From a checkpoint of a small mixture-of-experts model trained on Wikipedia: 2 picks a token.
Below are experts of layer 8 (counted from 0) of a mixture-of-experts language model. Rows are named up (a neuron's input weights, with its number) and show model dimensions 0-159. Each number is 128 + 32 x the weight over its row's rms, rounded and kept within 0 to 255. Numbers have three digits each.
Before each expert's rows: "comes after" lists some tokens at least twice as common just before its tokens as in all text. This comes from a sample of Wikipedia text that the model never trained on. Tokens count by the router's weight.

# expert 55
comes after: " the", " a", " The", "The", "'s", " first"
up0:166078047109131171188079130117144088067181161080129151137144145113071129082107123080186185098132109146142115125143111113156108097134140144130129126155153106133106134180126146107111131123160136074124117153088162180092126160121156202136180094132120149168165151124158129066060137152110143106159129151085087070187160093180117172103130110099140148093084192181176087199092139119181133149112103134139125116126169106147147149077090168100159147172163132138134104118164174161139141151132163
up1:156133161158125074128149148107141079163165144135160141172199137141081096147127152120095097178122077123163158144158119144131128200158117176088157146190138148170113139086126086152118155058135158150128163087062083077155104119163099172175114110169088166106130072094152117141145171128105176096050100122090161123146117092152212128130131139111124107124154122096147094115165134130168186164118115165087142084129135147112126128104078081181065167087106162116168107135126068138118151126093096
up2:117114092113077101131138141066140108110137094134175159097163179148093098173128163068176111175128078109122113149197111094099122145163136147139082079143146138190173179118116168158144151120120062112116137109146093045131110108137060104178178062162076121092153100110131123156186163143084139137128085106143172126199157124143175116100115143114122163144167118086124116099148130143190134185064079120114159140176158154167142132127110151169094161137127110127070162090112090142112138088143134
up3:188120158181159166120105132157174097169118087089112146085097123136196151098114110073139107106137151121147124129072186159138128094070116162119167173084103151141117117100144141134180108108135077096160153105130153154132104132113165140151114123170102181139123145108172077160120089062107122187147154128123101125089101147163142132120132124154173127147131082195153154123079125126197106086110117134131160104074109129119095120080089175147159077125160174141158177077194138043134149209160126
up4:156124054155172110124100153140162072088111118076120145131114129098129127149114109095205157087158200144132121116170184115167158126120070134124149123152128171123102095151106183148114089098122094115152154123153135136096173130118118199137134126175110178174110141167176116147055075096126137179144084168144118099166111144157205146114174101159147081175151082217145168145119122089083135176112143097143116117105124168101141112097156170094121114136111177097136108082171151097149171175135159
up5:198167083192096162133139150156141096169074125102138111129119109136143094152183107109131094156149148135158098122101138126106082122125131146163183141152151129116105142145097181138139140126127157128148149094161154159143165214154158157157093127119120111140066164078132104143096115165155119135136145206103123122085097118155094103110151107121126052172118135121131148170098159085066071176129127167107135138117134179147127077147053132102179183117030132154125105132117144029098183144157122
up6:151096128159147110172086141142099108104123160093137068166076106153076152065131136151105096099161128125168082139160158133093140121104102107181147103156110134113098075110101165139094183106125139132184095093099065126163100195125113216190127134127108129082085172144187183091131085134146114100109160110101123026166128128117097162115125136115172084135153155104169102099129142111148093128154164090085095095088096125118107128151143168138200200107137134138084139103147146103112129085172103
up7:166146065128084100104091179163174156125130138134169112141148218116109129150119061121089150127117120137079135092183068135133112186147149083152145117158138159156142171187125103111173127131171119085176166115114149120116156164113177132102114144174103144120087096185146156126078108080085121141109135148121122100071172140118143078117136127148111126120199101189165138189126126175115194140103094180089123161153129153181071086118149130141115193099116120130113142141200111167128155189155142
up8:179117145117065097092157172116107183111170148165148134149138108132122069167130140111143078129126179106174157137159147176090108125160139148091117129095150124116163151120109160139049125098153114156152143095133129188179135112145112114070200117215164185142139121160167177129088141084147143126125115141117149108134112109192175148081123162112105105095163135174156107117195139112142194103185104177091116089121147103092195119142100098171135151086086119111097094149172128186066136142141100
up9:193064182108089193072165136133139136178113194119123093110074139145151162115128086145168155125087179106111093136116148119091151160157118136120092062148086112148135145146108136144136138122080143096169081083086197129139140132081137189118102104136100126140099163152167172053127149145123148125112116194087131034125170127168116099095129111165190140119111130150187144126122105125156098093111130103128167112099093156134153100169091110114125155147173133147099106115171084132125154151218084
up10:130195134152151117116121125164114098196067080087115127125150151144130102137123104117164095132136166119105098121154101126077126122127070169186148125079109165120164110135163156158114135107067158122170122091149184112111137183136116187171113100136115104115094177145076187139053126186096110124117157199101180132044126119111125106130169161102114100138089109166104173154141146141139093190084130237159139119080112138126162155131117140140161177115130064160129133093141158111120135158170157
up11:181112134133115173134056116101124107139092156121099136133137168086126110075167102157139147197098161111131038112100074201125126152108134174131146073110124125101109125132124129142162109103135180132130119163125188084152101144163095184143140121163085113105134122083113070072085148117128102150125107106122109170105133135198111070130173107106156094141118156072178165100120139174150120187093138230123150097170144119191178153119109134110131171147106105181103085123157173099130127166149163
up12:159104102098122072168112150102079132111148127121195107166166163134109121123185090146146048064141161120152105159182103046100147107136109132128172113079165146143195103099132110090151089071207111156136113148131117107178115153139107199168078167117091171111117146126110170081149126062151102070142127126118161075113103130179171092107169146181161134162120140149186111093137103097116127175080162107119097098128151129091158096126191174117151126093089140137115105131135136107142154125144123
up13:171103100143104221175146123187119125179150174093163127143126145117096141155101136085179144160133114136133105147159077159116142155131134131087190117182113113160079162122112171099108143139122184115115097089083151157140155119154084122149129154182085157070157135168128168082139122178153133167083110161112098197121166158169101084097081152113131092151107103151096132132163110120135138121098105102066128040179109092101121088169071100159164155152144199086116094123106105073130121158128097
up14:187142087156131158149086131159119111105132131115164096069074076143144148102141165093165177120135080096070172123149126171132147137118120149196164095116140161115097146146125104082129114105092167080159125113151177146133125111142074170120102170187049134184100165153126219138130142154127153151112082147119125103093130160172122139118130183148147113074153101107154152146060157080138071180133085152155182135111062138178168114168100206099167147131139119123116129097140148097118112155143090
up15:215114118130127129208111123124103149148125166130136088106135108116199175081120164163112122127147144172109171122138132158109054181155125097210157059174139143140120116101132117109135140131133118138183141102130191110098137128101061180114112196139119143105066150061135108078176120163098114141143152124146106124160160181161131120128162117132115109067150167145073167150082179127119114110147126133170112140104136118166145149153101103054130103096137173090152104086107113189187127130171085
up16:206086109154152118148083114162185122191147163097123117148137111095126170105105107124105113146126173142120114130122062111109089092089067180171168094157138105148124158120151130142111139150106153122190128098156113161108136187081146194148139149203135183151105176142134153109129036086068161109143137113111146124145118131152164150091093140146083113098105059128151134171099137077173119104151088121138170122129144153119093154083136216108099129141154094105127154114181162103135123104184058
up17:139124184108130158147104144183143129143114102143124112090142128177151119121150147100119086161133112135140145111082077114114120184125166193146126122108152109090098123115142099099118141197064109152194107043116179150137097134121128130133094155134156175152094127114180124061106172108199103130122095151098169128057157109165132196107114172076094164180120097138044114121098096089104123143161119146087091120140112123088146126127074101152199147073087130164137077113102152091111158133147060
up18:172116103135112167099176119178152161119091115161083106138120129109190153157168134109175134129092122101125109153129159151119133157130196170111141127111098128113157132111151124157110158117023098151176071093107155098130157096125119138155120128122092170100127088186102105026092150179121076115119082105102071147164083144215107108140091171084121138113150117163149132083079103105154123141174092081096129052146118106083145125124080082096136159097122114137136184095156163183156133117133136
up19:161141085148145101160093170121088061128169143131093117144156121154076137111147094141171186112087159093157236120091196131131152164168123143146166163205114193152100114124126149145198111097093068099156101117163142141107158144131123199093126138164142190187096133140118107132114165120160121170141130194147134133083152147140145128159137122155142130149114106128157136186100095102142131122146121171129159141070167115180146127052146081152112108071119088133148160154167143141157109152068132
up20:137170092115148131132081132119088110092115124151169124155105119153087163150121163156111199112103135105182160111072213072067115083151131116120119093158054152148106155122115116170174168158125055158178102125154116116142146116099137157162139092137129095090119067118118117187143063076117203110075136135125123147084145080140134122079124138135167106088113148134197117132149147149092161202119170153114150091148076082132105161075121090139134142119179124184084129117107126162116144158107174
up21:119099141128124183087115155127119098174144141173172138109139174075144087156174144137132152164122160153116100145112117109157123209165122179149096146059069137108148077101111122157142084108165196167130124148154167103116157111143151127132099192197100122107123148144125178108124117116096147158123124152139118147073147109155119006117109125157163050121087082116194141153112118138074123136046132147107106056129132161192143103140098130064129152115086133148075102121124127112128139119148143
up22:157127105115160203125087172186136144158148173185166123172107134169083195131148094135123155162133190136157112159125110143145122098129095093168078101074107125117127161142122095127150120120069106144148119109116161123134148146162075232143093146193130098133073105097127146067174095068164093172158126162088109153113155115156114146119147081148155138140081130078100117204121142092107118149075158118078169114158088159176113091136099148099124166125164129131074117083120120104110176139107089
up23:179126084186123102122158140138179133130119176051135128144124125095111173164113153106128135162156113133133105138185132125092096134108122159175129137125108168158129122114104150095208113072211147174118183093121158075170171142148130172140117159114097116126143180118182140145130091094154082135133055117129082126107120150153158167093104111178159121136148174169190096130095129020127093161106156158128139091134130104146106115117152120104134134112076160092170148085177165080122199135182117
up24:188159083132167123141193149073085119168162155107146104142067119134174113154092142140191146126155180137098111121169143107112138105102151153145114120057102168138182078120090115111193082091141164107096200173103127125130149128154143167115124182162081092119119138146069141103201126194093084089138069124144112144153139152149133119179131141074103124102127113142154175096079137147104144178143083119156118126130134167131119091086164182137098097096170131149070115157143147142142208100143153
up25:146098100132136149175067174086136094127132125114121125116155182170116182151136086098187173107123103103126111124117131149133094140163138135167164115202127154127164115172126118137125101136133127097165092187219200113097128113144102145155145063177088051189128155083106148152100063106133160129130100165112120113113137109071156144119138155169171152116120097144039125160145176098111058131110180135122191120165136113139112116154082099111112114117091063161140113096168124111095180160109119
up26:158103209087116200176069136113130111189123107167134163111075135121128136053114132139184192176117119098139132124143152131145104151140111146164171085135109112135113171130133121160115124114108191054156116164046157089150110086134110179134177103213138079117071069148113184092143128142131115172113096156105122140129183146168125091066151106122100106068095155134109113094156174108124066127101118114121114114148092123151163115153108112095151110127099156162125089080102107105101101142139097
up27:173103140181166114195100123149134120105107169139153089134115131141172166137105109178145141072147086127092089117148133100103122111140072129129162089207141204168112156090126129140123177099174138099120166134102147120133135160139142157149141187143080161170140129120214072109164094170095182128121118142115102058126135120112127133178102129159176127105193106139200132145048165123158082113112094144167161088103154117140180127164098097159167112123089179096140096100181165131150165135134094
up28:147083050157175139146078122149087076153108106132088142174108135148171088095140073103103108125119114128104100106131106111160125163096097180100112080179148193147139157144140127106132124107097156095120102111096182155083158146099123206134140165100124141144073105064153099146110085139076130151128185188118120060116139124167136177157112166135172123119169105209177146092134165114157157113150117124110126062118176131101149090058080097149176121110130136140106090094117079137130195114129125
up29:140126170133176113095099147165159109185089155150179090146121141083181179116127144130189154131102095108095102151096150153088159115110115164184184179104093144160133066071158126141160121082116117098192096112117143161137092094129143200143141162161098099170123147145122147133107132127109108175204090100133137085164112144136090074135095089176091106086154127151133084101078177094145098158048068123122142090158091133186111091100152148132170156098085156146165166109150107099148160135130122
up30:182139085149186130111073125170136133126088158119189153185122137141122205136142108070206157078187135125152101133179135095147131123118147146121134096159128180137144134163109097153159084148166119169139138114174164129117124133146102191170113130215075126155098149166138151140177109082128124130139048158103097136148146160131130123168184117150171115131132103116177129165128165065089097155133138179150124136138110174173143084111100197142112153106113117143075078130168190126100179142146155
up31:143084103149105165163099163151172152087105114144130091115177204135130165163112055143152138100105130123089073127178142192135115119129130182151187137136112133128139093172192081171164146064202131122138192118090167122081129087127157166119134160147119152118111136090188125111093053141104146120151125124151135068116095199110171106144110130117147133121177100188181162115127190124162106128107120157111100147115132154124160107032149135131176127101112106140107164130137119166145144151139064
up32:094159137115081177066153139057141174153167158091183146080109121104117141062108163095208136156107118123138160158139130202138104185137061188160054153098100149140135141130142131120167144128101133095200106080134082116154113184102121100184151120214109124074113144179112135164165130133078172161135098100127161088122088171095136111122102133110113116161114095106149093113113100105162140128089102128123154091183079143091134136099110147122134144137149200167107126139136108128121161147173134
up33:230153097158117126136150144182081099149134126105138143198151122145099101153155071145189118076129162135096079100161087103124100142098167194130147130128107150156134126149111107158106148031144124104135139141049144060157176099160146208130144159119087127161126085101103173093122125162156126113124124129070117144128136124135128078143202115149136151162101114140141132173085142122101077156101107157126142137098163106134116054134155077151158190134118134141055119191140170125131128107146110
up34:132053086163113133093083119139209130168132174113148110163149148070123111122121123074168114171157141130134061129149035168069093168125116128169165128144240124127119195182120104125082142086177129095154086114101145125138138132147136188074114139119110146165141150120120163122079102175080115100120160096113116129118107122123144163122161169136100148196128116143164117154129112132145096135113119146142118129100172146100138136162153161163182126097101092129100108107150159105135152147221062
up35:172128133159054095056148100113111136158137167093180153144171171113077130124147152137192131184159164109169110129145067098190109092105086148117133112126135127095114137137075089156109083105113080120113158099178147118097091155085119142155133145128097182173087209137148142118084093110131166192110092049116187142122102140177158134103146144151127131120163072151168156137090133124141149149162119158135131113174091137100052108082067174140150102127080159113113108174105142121091150112163130
up36:175100168181139183108097164086137175116035118092123139157131172123213115076135099146124140086122118097125141192152126117069129185096126146162172032115104106080130147132164107112117103152178141173146103162153103126123093101134068149139110155127139162105141126106149160132131118130149149091135095108123155150137101125140134145138116095131095192124119148236108097128133154088199138145123075144121087101154151132161088103109090160118177114109075150106188065128116156160130110160164154
up37:166072109200201129151077123190091087106125163146148088113145172154164158067131078104135108125132116149135064109143180148157130118139106125136125144162154146131147077138129160152184121129134106106144146101103155167113147118163171204167114109101130139155096162113180144150109127070082171144151137160141096155150133137163105161181157137159143166126155102211180132131114229099112058100159106117085114126119134152175149111148139138168153125107056126123143100069157124137140182162175120
up38:161173126139077089144151119069165161127149138119115131149112193113103190086174112136121116164081131134172115121129070133103104205164116106136163042110110132126128129123112107077164101136113076133118113132171180138139133144085105192167122154150086158047057182150107144096140112143156161147109060118109159130153114137133174130051176140110177120109163143085127095108145077087156109128175123147151067133136103085062087129153087064090107070115107152114143150131155148120144135142122133
up39:108108143148106076057186076097177083182153125125134100116116170110125187151135062113180147136136085109135121110148107116116114155141150114122081074088144120131112121125109153165167123174142181082155145169090147092113143101133110063155127107123085122098091149098090122072151146099095165153156109113110144127128226148122128086083079121093141135176149103131137102127183202123153091204083165142065144118175136182195191132088139122097131129150126161129095147138137107094131147120087162
up40:195156119135138157074105111148170125138168121066204152134163173076145157191106148144200137100158122126124091143130071126091104114091091139176168125097138135148102149136093165144141085102166169172158184104119110171144164175098158148158109123144064097135135155149143165164074066101161138162159110133077113175090106161141139145133089140131076094134142106155182169119126137036082132155105110179123144075175111161142142109108100133114152079119137141127137176126115086120140159112199154
up41:175090153144156080128078130124201127143140149076183093140148151143136154114133131109158143114129119120148116128193078110113101099121083184169180067098111142146130140133132136167183092068080112134164144118130157136151141177149155186168146195150078147118062192127201191139118034108152140126147123124131142087097159133140124118068114129145128170153136090108156144128079064078147167132199117133139135114150093173081142117108104126167203093113132133107141144103117103082125105116118120
up42:145124185136112137145204140123113139122106161181121117155154136179121168137163117091110143144147179146103138114207140104116128163126169175150142110063114108130166099138142137155084086114096152125078123085134182081164149091148117153151089177143084120125078188121080160136083094151105085122123129153128156159151118169177110080114092155140126152089090110139076176105140155159102152165091120169081111073122079100144105087162074117141202151154064126198113131124092173095150113116130050
up43:125169212183083211097153151130114133121049099186106145120130112119170064086123172101127129156133107109094109149137188156096141178137084165145160150146090103117136141094134174142141108090128189122140154078134164165142169138103136143119172158173110195105106154134174140106130126156122170175129091161104111140091143156145115122112097143110098083128081109177131120098100091102180141203124094143125121100095107133112143099162068115189179120082053130174182130133117124098161164099139108
up44:112138104147130135098095119064176127095095142096189133065146123127101116128140109100190106084151139097160107156140059156066132177139118170170120105133141210167138179105157131164156148113109099165144144113159128078143124145065085190153113155194069098067113139120136149132153140134112110097145066119136148082155114111117127097091191127113165189127151131147163143073094104195096129198089084155136182114152128164111142118141148186120160154084109176111078162134125116170102121130152132
up45:132076071202124168169116191112138100147114129141182130138128176120123202112128109113191132108151094098137129132164143119161137137150174137110156143203138117157170118111155104118025130193119130156183090165155101142126155121135121171125120155117080090109176172171080162134135125151132105101094176117141132131036167120114155114142093149138109126179115140111107121159168091135169108163096167148129123181162155111083144120064072054137144192173104150146119115116113115136150175147135171
up46:156126109191110132122154114143170088120156110134130100170149126142154107134142100040159082119099059128123177127149119141092138108080156180131171092126140144229113148071089133093127147112120165147117135104037134127200125122094111144142072166181129124106150134157132146086115152187129176116084121122094092088096115123166153135106118186084133034135133100135162114096133166084109129146074048144132083108161107130140103116179092129121174107091081106144150124114151112086118085138092129
up47:182112151133170062145168105177110082159145137148197088165113179150127119144143110128117127126160172130176130136157095095149119114111174152060096066083129114150095129125133162106133055100156131133080124155110088106133164119083100173122171142183104096182138107160164108093105123092125166146190089140099131136074136091158124118114163187103209128115143062081163161101189147139105121147140123127122148106173149070064067133129122176100155088096112088127089114134158125134170101174127106
up48:138158139134117193066138152148128086119135121116183120155113128098145154147146099095069128110111108149158083121184120135071125163145115133143125100109141141142146151136104148132158124108090120147161117098171189151190165107097101234143106131146080095141125168121155149148113135105171146190153155146065072123100135092118140051067117119120144152129104054062151167147092177085062104192151157173107121074081138139152153133159106134134148170104094105164100141094101138062127168120168098
up49:131110109064173088107053085156201165179139164107160123194155156090154143120094146109177129160165103087113126141151110111125119162128119136136088118129100133137114108177104131111195128120170118099116123089128120113150080163137110116120086153139093112105127123125133137087167084074095137158136113111141179102108163145145130101071101091161121126140172129151196148102055092135134179179065134175141170137163082158192139111137124156117156082093131122087178109120114135144164154121166250
up50:174070140165094132110124143091192124139122153161114162147098101124182089129105113058140124152158107123165109158154106167097117122123169080124164028145129119171160103087091108130126121182158129152163128159168106087102158110087087191110121125111113108120162163084107177153085142079108137134089121118080114164109119150176127127117098177114095167123120159135124131070141181101202134189130112194135185102153156131174111119144116114119133153148107133217105054114154114090145139200137140
up51:159106030153119164126058145091138107123092133133208114192093162109104163091122091093107087115127169116152081129181103145137127079122107131180177092151140145113158091113173109114166074133151098140122149121130200081156150141152176135144126112189079110141156109085106160143141115080152068152129132126137101129179159075132129093085148142110178071144121074102189222143071147108095107137093126102151147115140123133134114150114126155123142140145121060106093149154084157095122148149165097
up52:148134116137204103075074117175107149172179171122089118165117155117121173152154143065186177141132163115126105129110137141139129164135122148142099131202102135150086099133108102163152079092097144110123111103162106160115099140108167212115094131124086169187109176130113194182114101136076146167154107176024200122150165093085147160100085118156141116164149066103161183135082155116123091118103101101128125102120119143165102101127122112103106102129179126117165082113131103154129117155174107
up53:172155175150165098113105144141115133144085118079154127163123120151122145111133131107223125157101102122152108117118149114133101093130077138169152143097171120110128107094097127093155083060190109057103143183147214140166125127163090149107126089148120120203139117173169105132139140123148128124117077078096091121124080135103108133140093118105120047114121079183167165156170115062122068193090086112164132077113094154134120127087149138126170089118160120218097122160111162152131148104151114
up54:133119193176082132153166187066098101035152124154157139155139155104071111167120112149137087117144095141119121149148098154127100094108138121144174074112115115166157141170127106099137138127160167093118128116075177101146128109069057156061201097157133101102137135154117177136111174137150173135112138096104133146114164075153157110052166152081113150128115163128178128112137107085156147193055070111102119122092151089088126153123103152107175137146116126203117116114096151115140143101182092
up55:174103152138141113091140137145087111172144139091150135140130164158123122095116117116154097119111112105135108109223104101163136145140103217119134135174166161136148136098087148086195075034172120107153126122129144122149134157148116188167098116139070125145184144185156190124145055093144153155119102113141113100106071106148157163105185113157175093099125106184207157113133105079128102135058136102141117034090143117160143099156126137132098093115128126107099115080126177118148154129148141
up56:119093121180146166177172147131146151102098181104162140123191101103103104146147209112090208139122152111118126143137065137068151164079119109126170064190155136125120165136094123101180101111141141191146141085113169136142155108073170178123102112136096091143122163136136140101141088135136169077123149179128136152064115087092127110115128154126153134126112120121153130124088161164171117177048128163107117126155129141116139145152149166090151124115211191143109150112106139169195083166150060
up57:152122140157141110206188134167108091163136170125151100092128112145156110098140149110137131118121143137083110113161126177096110148159175116160164073148149133150129143086130173103127133068138137182182130082098171090123110115128149125144109174156078181202093134087114146135098113158093136113150176178146124106037188097140109038158156089196130158113143132145124085117106106106199053168131135119142147097114130135168168135126144108118103067114076116114073105125172141097159132121167073
up58:209083132120138124114162129113169147235106171112087148106140114129106143110115132085197130123130181137094100129126100217133118171115119173153182094143132127101146091106125103101155052066149140090166183151102125167155184140155132176150106147151095167118080199145179133153188130165072113116106108190130130121162147165101156093115174145104100121096108105163091137149132154103118144059186116123134112119088131174117119120075129127095160100139083147110136143106132167180133143123132089
up59:204115122175145127161081114203193099133099172111157112143105124159222097159159099137162134113115116088125103132131109110117143139120101148130145126148162145158112080169122149115124117115159107150137105091113156183134145128162106148115109168151083127221120166098132163117146169132125153135107099206146138123143128087170125165133103036185164143140203163189153097159084205058147077157114128081108122133124138132166139115061121130110165139116063143096153094145133140109129133158155152
up60:136157086116147121078120119109171122121107162109115151157123159067147142115135106084107098135125162125149109154105103144111088074099071199159171128137145150156093112151124096168068097099120117082159134072164167171132156128150167166117147158122130133199094170141142061140141171109088187149087144115097147122150075123090153105149129137160087044081146141172202169173073154102102092093078046102161104068148110102128064151092134152177144130120113134102131137121134124127151143174172120
up61:146124116165065124142151108082145162173137166078134123140152123115092192093143173220193126150126126103108145099172122091142109147132152124134163092124061107188209112178094172119186096131114200112082121125118141062146099115120121170139135130151090098063113131092032128124135110087136118144115155154126111170144190119131155151142143111114123049156143135099103150151155090148133176160103162198098121106160114141164143146145121117095151068137146151142096130169124122098156122147111192
up62:176120142134103164132082159108111083154169176107133155133103136177089197136139099124150076159169128105151088168124147089117089144163133167123138097164137108119111144097147124119120136174170102168101050141165136025126133108156199198099112086135132100131138138121151138081154118045156120131152096085113139146141123097169138151080136165147113083132116146098144069142081162086151082164063150107096150102143130082114110121161158132158124119127118124129032162131121180070111151119159068
up63:210165135113137150136101142170136170125170101115169110135102119145159116129115107150151139079107150113099183129120167080135120126083091077110155147128065196194113140137099114167203093103204101181180132096143133120149065146209099141145083118134105089115106127161168099086104149095123140184161103198128170135160118161140101076086127096146100127135094083086129096133112168119083126141119110177153153115132082091177122052142146119102135153099139144164152131158071125149133182100123147